Weights of a small mixture-of-experts language model, trained from scratch on English Wikipedia.
Experts: 16 experts in each of 11 layers, 160 squared ReLU neurons an expert, 4 picks a token, a softmax router.
Training: 738M tokens, 8049 steps.
Below are experts of layer 3 (counted from 0) of a mixture-of-experts language model. Rows are named up (a neuron's input weights, with its number) and show model dimensions 48-95. Each number is 128 + 24 x the weight over its row's rms, rounded and kept within 0 to 255.
Before each expert's rows: "gets" lists some tokens that make up at least twice as much of what it gets as of all text. This comes from a sample of Wikipedia text that the model never trained on. Tokens count by the router's weight.

# expert 0
gets: " an", "ar", " the", "ta", "c", "im"
up0 [149 148 154 103 108 112 166 160 154 114 124 155 122 144 154  96 123 127  97 112 121 141  93  74 113 104 129 137 160 148  89 149  98 134 179 144 155  96 140 128 102 111 135 137 137 120 142 140]
up1 [150 118  93  88 145 163 133 104 149 117  90 101 126 101 101 124 172 158 117 123 141  98 131 137 123 117 121 135 137 106 138 126  94 149 131 125  98 110 151  97 149 158 101 132 122 169 151 141]
up2 [145 111 104 124  99 137 126 116 142 196 133 177 140 139 176 146  87 137 105 106 146  76 150 140 156 116 111 138 164 146  54 114 139 112 128 127 146 139 135 172 103 172 111 127  93 142 154 113]
up3 [156 127  68 142 154 114 133 163 107 132 125  87 108  96 145 115 137 109 121 139 128 113 127 113 140 128 105 107 162 107 142 106  82 124 164  86 112 125 139 134 125 126 143 140 128 111 119 139]
up4 [105 153 145  67 146 138 141 151 176 115 110  69 115 124 103 114 128 156 128 116 142 149 156  67 118 112  89 142  84 150 136 129 145 160 124 125 117 142 155 126 154 161 129 154 151 103  92 160]
up5 [198 171 158 150  98 135 126 120 177 137 130 115 100 140  89 113 137 148 104 166 191 143 129 134 100 141 102 126 174 148 169 136 130 115  95 119 108 105 118 137 151 144 144 124 120  67 115 106]
up6 [ 93 150 105  66 159 168 137 165 115 135 113 131  94  95 172  90 104  76 144 116 130 115 109 137 160 130 116 133 155 130 146 103 131  83 112 120 116  99 126 155 119 117 124 146  88 103 136 150]
up7 [ 58  81 136 139 135 165 129 126 155 143 118 134 131 138 143 105 142 185 120 133 121 133 109 128 134 176 136 172 137 122 139 147 140 127 156 130  95 168 137 115 111 164  94 173 127 100 158 118]
up8 [142 180 108 128 107 128 140 128 144 151 161 125 114 167 122 149 111 122 146 126 119 106 100 146 119 108  90 166 129 136 115 122 163 148 129 130 112 118 120 171 116 164 126 132  98 108 114 104]
up9 [125 146 123 130  99 172 165 140 147 110 124 146 156  95 116  95 185 106 156 105 145 116 115 104 108 121  84 127 150 140 120  81 131 106 114  93 155 168 129 144 129 131 144 142 148  97 129 156]

# expert 2
gets: ".", "d", "ed", "al", "==", "ad"
up0 [130 143 118 125 157 143 143  98 121  98 127 120 107 109 112 144 116 143 130 120 108 151 152 149 122 117 121 143 106 120 128  86 111  99 130 112 166 129 146 131 151 149 168 157 127  71 132 115]
up1 [127 146 137 114 143 116 128 110  89 175 133 160  80 129 101 126  97 102 124 161  98 104 147 135 135 128 134 111 136 101 108 137 112 123 149 133 150 121 103 168 164 149 131 120 148  84 184  91]
up2 [154 134  90  89 108 141 141 145 119 118 122 163 145 132 123 160 136 123 173 123 165  78 128  86  92 144 132 105 115 145 158 132 167 134 152  80 150  84 123 122 163 153 139 100  94 109 100 138]
up3 [133 167 140  96 116 120 150 133 144 141 170  91 100  90 113 100 149 162 149 112 171 153 111  82  78 138 119 154 148 108  55 129 130 133 129 135 181 138 149 158 145 143 138 153 138  96 106 104]
up4 [122  97 135 135 166 100 140 154 142 154 137 154 112 146  60 139 117 143 125 133 139 122  99 133  89 152 125 152 126 169  97 138 146 177 137 139 121 146 102 118 120 150 126 119  75 128 153 116]
up5 [155 175 115 181 125 170 116 141 128 141 138 113  93  95 124  82 134  85 138 108 133  93  90 131 148 133 117 114 166 109 168 138 134 132 132 104 117 156 113 103 138 122  99 132 122 129 134 150]
up6 [103 123 101 128 135 142 158 115 128 149  89 136 109 157 114  97 102 135  83  94 133 143  99 127 146 168 132 142 169 116 149 124 107 163 117 120  91 126 116  94 107 128 109 191 166 121 140 142]
up7 [191  93 134  79 100 188 106 117 139 168 124 145 114 137 151  90 146 133 113  57 110 124 141  72 126 167 115 130 116 122 130 108  98 172 137 130 147  98  93 115 139 121 140 160 146 135 141 122]
up8 [ 98  94 139 160 156 108 117  82 111 109 125 132 120 139 140 139 107 124 111 148 145  98 179 116 105 140 131 153 156 156  87 119 145  85 151 127 141 156 139 108 127 191 160 113 106 146 144  98]
up9 [133 119 152  96 129 113 134 125 172 100 134  67 112 132 111 142 164 169 126  65 163 128  83 135 134 111  96 138 116  73 140 118 166 119 141 112 130 133  79  88 116 123 142 121 151  80 144  93]

# expert 7
gets: "\n", "'", "de", "ck", " film", " season"
up0 [142 137 136 144 115 114 142 132 146  87 123 150 118 116 122 117 119 147  95 124 117 127 103 142 146 128 102 152 162 124 131  89 131 141 138 122 174 142 145 160 129 118 136 112 125 173 130  94]
up1 [145 141 139 111 102 100 160 141 106 139 134 106 120 115  90 142  98 145 158 153 140 117 114 109 147 150  81 133 151 155 122 127 145 115 137 124 135 144 164 171 140 124 155  99 168 112 125 135]
up2 [154 173 133 118 122 138 138 112 146 141 158 117 143 122  90 161  80 107 134 105 139 124  78  74 101 132 118 181 111  90 137 106 143 118 105 102 105 108 105 143 170 126 156  97 152 125 172 128]
up3 [144 119 179  68 141 107 134 106 138 145  90  80 147 123 135 153  91 136  71 119 118 133 141 102 104 150  94 170 118  96  87 138 131 116 109 135 157  99 144 157 150  88 132 103 142 159 114 109]
up4 [147 157 112 114 152 144 137 103 161 157 123  89  98 139 112 110 102 101 179  98 113 131 103 115 168 133 171 120 124  92 117 113  56  95 145 151 158 107 101 133 154 103 143 106 111 124 148  93]
up5 [149 113 132 114 142 128 114 135 154 109 135 140 120 157 138 125 161 161 160 108 104  80 135 130 133 138 118 110 160 159  89 134 121 125 102 111 107 169 120 136 107 147 119  99 141 121 143 142]
up6 [142 138 142 145 125 106 127  91 169 135 105 112  93 128  90  85 119 137 104 161 109 194 152 147  97 112 112 126  91 135  82 111 138 133 152 111 137  92 125  99 126 149 123 138 187 164 125 108]
up7 [ 95 108  65 150 159 128 113 101 104 126 170 127  95 127 119 122 109 157 178 149 128 157 132  87 101 128 113 113 115  93 122 177 113 110 137 106 136 109 111 136 184 135 158 123 159 150 123 154]
up8 [175 135 147 141 185 127 149 117 118 168 145 188  85 195 120 105 118 136  89 118 117 165 118 117 144 163  84 114 113 151 118 141  99 185 147 123 174 157 123 116 158 135 140 135 157 173 128 148]
up9 [125  91 112 112 209 161 108  93 154 110 131 182  94 138 122  94 129 128 155 105 127  91 159 132 137 117 117 136 111 118 136 134 147 141 121 116  94 135 116 154 114 147 156 117 122 109 157 109]

# expert 11
gets: " |", " his", " that", " as", "ed", " also"
up0 [125 132  81 154 141 115 159 129 125 124 109 161 104 115 121 134 160  84 133 150 156 146 130 113 169 138 147 117  79 139  97 144 167 127 113 120 135 105 151 130 119 118 120 106 119 131 114 126]
up1 [115 128 138 131 102  99 113 130 147 107 129 122 123  73 123 184 130 125 133 104  96 139 125 127 112 132 107 190 112  76 128 125 112 110 155 112 151 102  86 143 133 119 136  96 106  79 154 116]
up2 [118 173 123 136  94 131 129 134 124 103 172 159 141 154 115  79 134 125  88 154 127 103 181 151 147 179 142 107 167 115  84 121 116 119 135  89 166 148 124 122 141 106 117 143 119 123 136 130]
up3 [143 113 122 104 125  94 111 112 161 103 120 122  85 151 170 183 102 148 131 123 107 136 133 147 119 203 102 130 119 146 150 126 120 127 113  79 105  97 131 103 118 126 125 126 104 166 187  98]
up4 [137 128 112 110 103 149 171 115 117 141 114 141 116 164  98 107 119  87 110 121 122  91 105 104  91 120 131 114 128 148  67  97 129 112 156 128 122 148 147 120 163 106  88 136 140 123 117 161]
up5 [126 120 102 108 137 102 105 108 164 136 140 108 131 138 108  98 117 114 153  88 129  95 154 141 139 150 118 123 113 142 137 110 122 127 128 128 157 121 106  60 140 136 159 160 119  92 112  93]
up6 [ 93 149 106 119 160 144 140 121 133 120 128 132 151 134  95 153 106 142 175 171  85 146 121 132 160 124 135 108 167 156 135 154 132 125 140 122 109 106 164 133 162 154 151 192 132 136  99 140]
up7 [135 143 146 134  85 146 148 117 135  85 150 126 131 126 117 177 142 116 125 112 152 134 138 135 139  98  99 109 120 126 103  98  91 134 113  67 100  97 132 138 167 111  82 170 141 167 128 160]
up8 [140 154 104 126 139 133 132 113 117  93 100 138 127 142 107  83 121  93 132 139 149  87 158  94 137 166 134 141 123 166 131 101 117 112 142 128 115 111 103 137 123 165 128 145 114 111 123  93]
up9 [145  93 116 129  69 147 131 135  92 103 133 147 152 141 136 164 134 123 122 117 120 128 113 104  88 127 162 129  97 113 101 127 129  87 150 141 108  96 116 100 125 153 123 148 133 141 165 169]

# expert 12
gets: " the", " a", " is", " at", " f", " to"
up0 [128 119 129  98 117 100 121 103 142 105 144 134 141 140 148 103 170 130 121 140 124 115 147 125 126 176 105 147 106  67 159 136 167 176 115 170 116 134  91 154 118 128 121 141 149 133 130 138]
up1 [115 117 110 147 132 144 155 164  82 164 119 117 121 152 124 107 189 104 122 111 130 113 128 115 106 156 136  94 155 162 137 163 140 119 124 133 117 172 109  97  91 141  85 114 123 154 107 142]
up2 [124 138 147 126 126 138 141 121 135 137 121 134 152 146 121 106 147 126 131 137 111 127 143  79 153 167  91 121 118  84 186 138 140 137 158 110 124 117 100 136 115 128  90 168 145 116 164  93]
up3 [131 164 152 162 175 107 106 124 136 135 122 136 132 149  91 109 134 158 163 107 116 132 154 137 126 106 143 105 129 145 153 163 136 131 133 120  77 156 103 103  90 130  85 101 124 108 163 157]
up4 [153 125 132 212 158 120 118 159 121 143  73 142 155 144 138 112 131 156 125 129 161  98 132  92  85 143 109 134 124 125 146 132 121 155 131 159 149 106 151 115  98 154 118 120 108 160 128 111]
up5 [127  93 124 150  85 115 126 113 140 129 146 149 129 137 100 159 149 132 134 145 132 163  96 149 107 112 140 160 168  88 143 113 108  98 146 112 105 104 122  90 134 127 100 132 131 137 103 144]
up6 [142 148 129 128 117 108 133 123 153 152 112 158 155 126 136 137 127 165 150 123 136 191  92 159 160 148  97 101  89 103 134  77  73 161 129 112 132 151 120 124 124 135 145 123 168 155 174 136]
up7 [125 159 122 118 161 113  98 139 108 121 102 112 135 139  97  99 154  71 171 136 140 135 140  91 128 131 143 145 141 170 121 138 112 156 123 118  97 139  82  79  96 133  80 118 117  92 109 172]
up8 [119 114  82 163  97 130 151 159 140 158 113 120 134  93  75 135 139 151 129  90 143 119 108 163 107 107 123 113 145 116 123  58 122 121 135 132  95 123 176  92 151 152 104 116 164 129 116 121]
up9 [131  91 106 135 126 129 179 109 136 116 152 150 121  89 140 140 115 137 130  85 142 114 100  88 147 135 108 121 122 105 159 118 137 196 145  93 180 100 167 137 152 116 119 109 118 138 123 112]

# expert 6
gets: "y", "er", "t", "n", "k", "ment"
up0 [117 167  77 143 131 135 123  53 144 109 129 119 122 147 118 130  97 158 110 147 129 126 135 124 130 117 145 133 115 106 112 177 112 127 147 138 131 149  85  78 152 155 147 140 123 132 124  96]
up1 [136 147 120 164 142 132 133  92 110  94 150 136 144 125 141 102 132 161 127  90 110 158 103  87 113 155  96 138 123 132  80 127 129 156 161 147 128 111 113 167 125 114 173 187 109  83 116 146]
up2 [149 129 137 136 161 124 162 132 154 150 143 103 138 130 171 102 106 180 129 126  79 138 103 143 124 128 134 121 158  71 125 138 126 101 116 118 110 146  98  94 125 127 129 115 159 110 117 143]
up3 [100 122 107  57 100 125 117 153 148 129  89 108 138  99 118 162 155 134 126 134  96 145 109 135 117 142 122 132 110 130 114 143 109 136 124  83 104 127  96 149 113 154 153 125 129  96 155 117]
up4 [136  96  98 102 148 127 100 171 172 119 129 132 172 140 119 140 138 109 155  99 139  89 121 127  89 148  88 143 148 129  84 150 117 124 147 129 139 107 128 139 111 139 105 139  62 142 123 124]
up5 [105 154 151 129 114 111 101 145 145 104  94 129 129 138 162 164 123 105 133 144  95 117 118 134 135 102 122 163 128 132 112 179 157 148 126 102 161 154 158 166  97 117 124 108  81  93 111 114]
up6 [150 112 106  97  91 132 105  92 121 116 125 148 126 165 152 151 119 135 133 106 153 102 142 100 160 146 111  92 145  96 141 132 129 124 136 124 125 121 147 141 109 161 103 120 141 150  79 161]
up7 [117 123 113 100 137 154 120  92 113 136 111 100 116 145  94 121 111 133 133 125 175 133 113 165 152 141 118 147 130 150 114  97  93 127 140 110 129  99 141 191 140 119 151 145 165  88 153 101]
up8 [145  99  93 149 148 120 127 100 151 117 147 107 130 115 139 115 134 152 153 114 108 120 170  68 121 132 115 106 136  90 117 127 130 104 121 101 160 122 126  94 139 128 124 162 119 125 142 107]
up9 [155 102  86 139 101 135 129 155 147 112 138 136 105 110  87 136 153 116 156  88 132 114 120 150 150 133 155 137 131 108 150 170 114 126 135 136 154 114 145 129 141 159 143 138 116 120 106  96]

# expert 15
gets: ",", " of", " and", " |", ";", " in"
up0 [146 119 139 126 135 106 155 165 132 106 134 143 102 132  92 104 143  98 111 146 124 147 104 113 152 108 145 138 136 134 152 150 134 152 142 136 157 113 123 147 100 102 113 201 150 114 125 137]
up1 [111 110 159 123 111 130 126 140 147 133 157 132 170 117 131 133 135 129 137 139 114 111 130 118 147 150 131  93 131 101 145 126 173 117 143 158 118 112 147  89 125 121 104  93 148 108 151  86]
up2 [124 100 102 119 105 199 148 128 107 165 105 149  93 155 163 175 146 127 117 143  96 139 133 121 144 146 121 148 132 131 144 149 128 168 129 124 121 134 115 141 110 138 140 115  93 119 128 139]
up3 [127 107 142  68  84 146 142 123 153 152 140 139 103 122 151 151 145 129 159 134 110 136 135 131 145 164 125 160 143 125 125 146 127 140 131  95 132 143  88 152  97 139 137 109 131 143 165 126]
up4 [153 110  94 157 103 163 166  93 144 120 154 148 113 126  75 134 143 161 133 136 109  80 111 146  79  82 111 157 130 153 109  71 112 156 152  89  97 147 131 143 133 147 147 152 124 143 124 151]
up5 [193 131 135 146  81 162 131 108  97 117 147  86 156 153 143 163 101 131 120 179 134 155 129 139 142 147 124 172 144 108  77 159 121 110 113 124 184 176 164 128 102 101 129 126 102 136  98 115]
up6 [131 143 129 140 112 152 102  89 100 140 188 158 179 147 110 128  68  86 123 148  90 138 156 162 143 120 165 109 146  89  70 152 126 111 130 118 105 167 124 127 140  76  89 132 147 155 139 121]
up7 [ 96  94 128 104 160 133 143 116 125 145 128 147 140 120 103  93 119 139 105 102  78 115 145 124 128 144 154 122 100 118 134 143 153 140 126 108  90 117 131  99  89 160 120 119 109 122 129  84]
up8 [124 136 125 137 133 110 124 105 134 145 128 107 110 108 144 152 108  97  94 152 139 115 166  86 150 168 128 182 114 147 150 110 129 165 127 122 121 114 111 124 111 119 144 164 136 114 140 117]
up9 [149 113 110 145 147 117 150 153 156 127 162 151 129 120 147 116  93 123 133 102 127  86 112 125 128 151 139 151 134 128 152 111 109 146 117 155 131 130 163 167 109 160 110 166 133 112 129 158]

# expert 3
gets: "us", "il", "en", "at", "c", "te"
up0 [137 156  81 136 141 108 138 151 130 148 115 113 135 131 113  92 146 122 177 121  95 138 125 131 116 157 110 126 128 115 120 155 102 133 129 111 137 139 108 128 120 141 133 131 172  89 147 124]
up1 [163 165 165  91 123 134 151 145 157 119 129 155 149 160 111  75 122 133 107 112 117 101 136 101 159 136 124 156 152 124  96 127 159 109 115  79 150 127 174  92 123 144  90 152 116 146 151 144]
up2 [168 164 104 120 115 158 147  97 170 120 147  87 134 122 140 183 127 152 129 121  96 137 132 120  99 124 144 151 143 130 148 132 134 141 169  87  86 136 130 118 140 119 111 126 113 131 103 153]
up3 [128 130 127 108 127  93  95 107 111 141 139 144 141 134 138 112 123  93 137 105 132 133 144 121 157 117 155 145 153 119 126 120 125 178 140 136 127 105 101 136 152 146 158 131 130 108 148 122]
up4 [116 174 111 125 132 146 167 116 161 190 136 127 141 141  84 149  64 117 124 161 128 168 113 136 121 137 104 140 126 107 111 144 120 114 118  65  83 114 172 119 100 158  86 144 110 116 127 150]
up5 [151 144 112 110 131 125 135 137 124 122 123  87  85 129 123 107 149 145 140 115 100 151 111  99 162 125 124 126 126 140 134 120  94 151 137  91  92 123 133 157 134 132 117 142 117 118 158 144]
up6 [129 141 108 172 159 164 146 102 129 157 165  71 134 144 145 106 120 123 200 147 118 134 143 126 152 128 104 144 123 133 133 137  97 113 124 142 102 117 120 151 200 144 147 104 135 114 172  85]
up7 [124 140 135 106 117 112 176 145 109 136 147 121  94 131 128  74 151 120 148  86 120  80  68  96 129 108  99 114  84 130 137 151 131 147 119  84 105 104 114 104 156 118 138 148  93 148 123 143]
up8 [118 148 132 162 119 145 155  99  93 124 143 129 112 152 139  96 157 141  70 101  98  93 133 126 111 140 135 127 134 174  84  68 124 130 132 155 142 165 102 116 114 134 122 102 122 147 166 131]
up9 [136 129 114 166 116 120 124 139  92 135 144 105 150 158 100 116 121 157 131  99 129 112 113 149 111 117 173 111 140 151  89  88 138 104 152 123 159 152 109 125 126 169 104 170 118  98 104 123]

# expert 13
gets: "s", " |", ":", " in", " 19", "-"
up0 [115 127  98 124 164 116 144 161 134 181 142 133 103 147 134 130 142 141 121 150 136 120 134 129 141  97 103 111 111 114 152 149  82 135 143 159  84 122 125 119  92 162 136 165 113 117 170 146]
up1 [147 116 114 146 137 131 171 117 118 101  92 142 140 145 146 127 135  86 165 125 139  99 117  78 141 140 103  85 106 180 140 115 101 142 134 108 169 124 102 185 137 106 141 160  95 109 121 142]
up2 [108 137  82 135 157 140 115  74 156 151 147 149 133 129  77 134 146 151  97 145 150 143 190 123 117 106 121  74 170 159 146 117  93 108 140 114 107 142 124 161 106 163  98 109 112 147 104 140]
up3 [106 125 116 110 115 147 132 144 101 209 167 103 126 172  96 104 162 153 152 129 118 143 127 138 102 127 106 143 128 164 159 137 115  83 136 148 132  96 128  80 153 143 122 148 186 113 118  96]
up4 [139 170 113 122  79 131 125 151 181 100 139 107 166 140 110 114 163 101 119 148 144  95 127 129  94 156 140 117 145 128 101 127 145 119 139  97 146 141 120 165 135 138 131  87 126 139 131 109]
up5 [136 170 139 138 166  98 172 131  98 100 140 155 127 125 105 134 153 108 191 115 102 144 171 137 136 130 124 165 127 120 129 125 127 130 136 142 111 138 139 145 152 112 115  46 125 189 120  84]
up6 [141 138 107 169 101 121 117 112 100 119 126 132 106 147 153  94 128 147 127 130 131  93 148 132 138  98 123 131 117 131 139  79  84 180 135  89 100 110 152 148 130 152 145  78 112 140 166 123]
up7 [167 126 113 145 136 123 133 180  97 104 151 110 174 162 101 144  91 111 147 156 192 121 123 131 131 145 113 126 116 116 150 133 129 131 123  93 153 105 114 110  74 132 136 119  76 111 134 103]
up8 [142 102 150 170 109 135 130 114 142 120 170  96 151 115  80  85  94 107 137 112 125 156 119  98 126 142  92 126 148 142 101 114 120 130 116 147 113  79 110  94 138  96 132 132 169 125 153 113]
up9 [172 148  96  95  95 112 126 101  97 105 111  89 182  83 106 125 134 109 127 145 108 147 115  86 113 156 110 159 155  97  80 118 149 131 129 169 169 119 114 113 114 133  94 108 162 154 122 126]

# expert 14
gets: " ", " (", "s", " S", "-", " E"
up0 [130 161 133 129  97 161 161 177 105 130 109 130 144 109 181 141 128 108  79 111 118 171 138 115 102 118 136 119 103 115  94 133 153 158 133 111 123 121 132 154 140 115 147 114 154  79 130 121]
up1 [109 145 171 145 135  86 119 146 180 140  92  89 148 128 175 113 117 105  95 149 147 123 121 164 118 157 132 121 164  99 135 145 117 137 120 184 122 156  91 138 137  97 160 146 133 136 164 163]
up2 [100 155  97 119 171  99 156 115 108 139 124 137  79 100 153 168 148 136 126  77 139 137 121 135  94 137 124  96  88  96 114 128 103 153 141 120 156  84 159 114 138 114 127  91 115 120 152 122]
up3 [108 129 113 128 108 136 123 135 119 151  96 145  87 139 145 130 117 124 143 131 169 141 119 128 145 127 132 148 131 134 160 137 106 159 137 149 161 135 147 151  87 141  97 116 149 107 115 151]
up4 [116 102  70 110 156 101 148 144 131 129 158  98 154 112 121 167  93 116  71 114  96  99 131 108 117 168  96 136 109  79 136 111 121 189 133  84 111 104  95 120 116 112 126 112 165 129 135  89]
up5 [120  96 143 124 131 130 135 133 100 137 140  94 154 146 131 158 139 106 123 152 114 140 144 135 118 154 117  84 118 146 135 109 118 119 134 133  97  81 165 120 121 148  82 141 145 137 125 103]
up6 [ 86 117 108 134 110 137 143 100 102 132 131 138 145  95 117 143 146  99 143 125 123 139 105 150 164 131 126 162 177 100 147 104  59  95 116 134 152  81 105 154 144  98 152  80 116 102 103 168]
up7 [123 121 180 129 126 119 138 139 133 116 149 116 151 134 124 142 147 153 179 135 150 135 107 129 134 152 107 127  85 137 144 149 120 126 103 124 163 116 127 147 146  93 136 133 179 124 113 107]
up8 [147 174 125  88 108 119 157 167  96 103 129  84 143 115 145 109 116 107 101 149 143 152 124 141 155 120 125 191 149 136 113 117 109 134 124 154 143 108 114 157  95 120 117 114 131  90 134  86]
up9 [131 112 103 185 112  85 160 144 115 134 109 124 129 123 123 165 102 167 173 151 137 122 131 152 161 137 112 149 151 143 134 147 130 109 136  92 133 109 107 127 171 126 140 103 106 127 157 141]

# expert 5
gets: "ri", "li", "la", "in", "re", "on"
up0 [174 179 133 123 156  83 128 114 125 110 120 122  89 115 134 120 104 104 185  90  97 126 156  84 151 143  81 140 135 161  82 154 118 147 131 142 113 146 129 120 126 155 139  95 138 176 116 144]
up1 [139 118 120 115 166 178 135 111 121 123 121  98  68 160 134 107 164 147 118 144 142 157 160  80 133 139 115 118 142 129 145 146  86 140 144  90 113 109 100 161 142 112 149 130 118 140 154 166]
up2 [148 112 103 127 136 108 155 122 122 137 120 121 190 127 148  81 131 128 105 132  97  86  64 108 121 149 149 160 164  97 157 131 100 130 137 150 100 162 140 142 151 120 127 134 153 151 103  86]
up3 [186 139 127 114 128  69 120 141 107 132 120 117  90  74 139 153 131 110  92 174 132 113 129 101 138 120 152 169 166 151 126 111 149 114 141 137 189 147 104 180 128 121 132 135  82 149 123 122]
up4 [123 188 143 129 108 104 110 139 138 155 127 152 157  95 113 126 134 164 168 152 130 105 146  94 116 119 163 130 123  86 189 115 156 110 121 149 147 127 116 109 118 114 153 128  81 144 162 127]
up5 [136  83 145 132 158 108 174 101 155 118 113 122 138 126 124 110 124 139 146 116 146 115 128 149 105 138 126 128 126  93  79 147 123 138 112 101 132 141 135 100 133 130 124 151 106 126  99 160]
up6 [ 99 175 134 158 168 166 134  66 106 126 101 113 134 169 126 109 125  92 156 156 136 159  88 139 118 128 127 134 109 133 118 142 135 152 126 112 143 102 112  78 137 149 110 140 167 111  94  98]
up7 [144 130 119 151 114 142 126 148 135 129  99 169 133 142 118 150 197 140 153  99 122 102 100 144 116 145 119 127 127 124 111 119 145 102 112 134 137 126 113 117 115 123  99 110 138  92 122 127]
up8 [101 108 153  99 115 114 122  87 129 126 106  85 125 150  79 163 118 190 122 101 118 158 116 160 109 131 176 137 144 105  89 147 114  81 131 130 133 117 126  77 138 143 163 144  90 160 124 136]
up9 [155 126 139 101 150 142 123 103 136 108 100 150 117 146  99 158 117 102  96  85 149 143 134 145 132 164 128 134 100 174 142 133 107 143 110 153 141 167 137 147 118 119 169 138  96 113 111 119]

# expert 10
gets: "p", " re", "ch", " ex", " co", " M"
up0 [158 148 129  85  78  91 141  97 109 118 116 134 114  87 132 142 139 142 130 110 128 120 130  95 167 119 134 100 156 110  86 166 152 160 131  92 144 123 116 135 129 129 111 150  99 131 153 113]
up1 [133 141 137 182 111  98 194 153 127 143 134 127 159 133 172  71 116 134 105  94 154 140 113  74 147  85  95 140 120 124 158 112 126 156 134 137 120 140 124 128 120  78 126 150 147 121 150 155]
up2 [ 66 151 105 117 151 119 163  91 133 125 133 100  94 165 117 112 118 125 157 118 108 117 102 120 152 131 130 132 150  90 114 138 135 118 144 176 141 147 105 166 120 139 132 122 128 115 134 126]
up3 [123 125 108 147 117 131 116 150 135 161 148 168 132  95 133  98 126 157  72  99 184 153 130 132 126 176 112 128 134 139  99  80 162  94  99 121 116  87  92 149 131 134 134 131 132 125 159 144]
up4 [100 143 169 153 131 123 122 161 121 176  95 126 169 118 111 151  61 128 125 166 183 113 132  92 109 158 103 111 117 170 149 169  95 116 128 175  99 130  92 157 142 142 121 147 134 123 123 124]
up5 [101 135 128  92  92 117 133 157 129 131 129 146 133 141 150 152 128 135 113 134 116 115 159 138 145 142 152 135 121 128  90 117 100 176 109 136 119  97 114 191 122 110 149 132 112  99 143 144]
up6 [ 88 117 116 119 145 131 166 120 106 158 124 118 119 102  66 120 124 167 143 111 129 146  91 131 108 123  99 154 129 103 121 134 137 146 159 131 113 141  90 101 154 110  84 102 159 124 116 134]
up7 [108 102 120  76 130 114 171 132 135  87 145  84 132 122 138 119 116 133 104 130 162 133  91 128 143 138 122 154 202 101 158 152 142 138 147  98 134 110  95 123 133 167 101 143  93 141 142 152]
up8 [135 177 144 111 134  97 115 125 122 164 139 129  83 120 124 105 106 129 189  98 150 148 130  77 156 136 144 159 164 131 157 148  89  95 175 115 122 162 117 125 137 116  74 134 118 129 127  87]
up9 [ 96 112 142 158 146 154 140 141 121 136 100 148 133 128  66  57 104 107 133  71 107 138 155 113 126 106 125 117 151 124 187 112 149 107 124 161 107 134 134 127 109 134 156 132  89 112 154 100]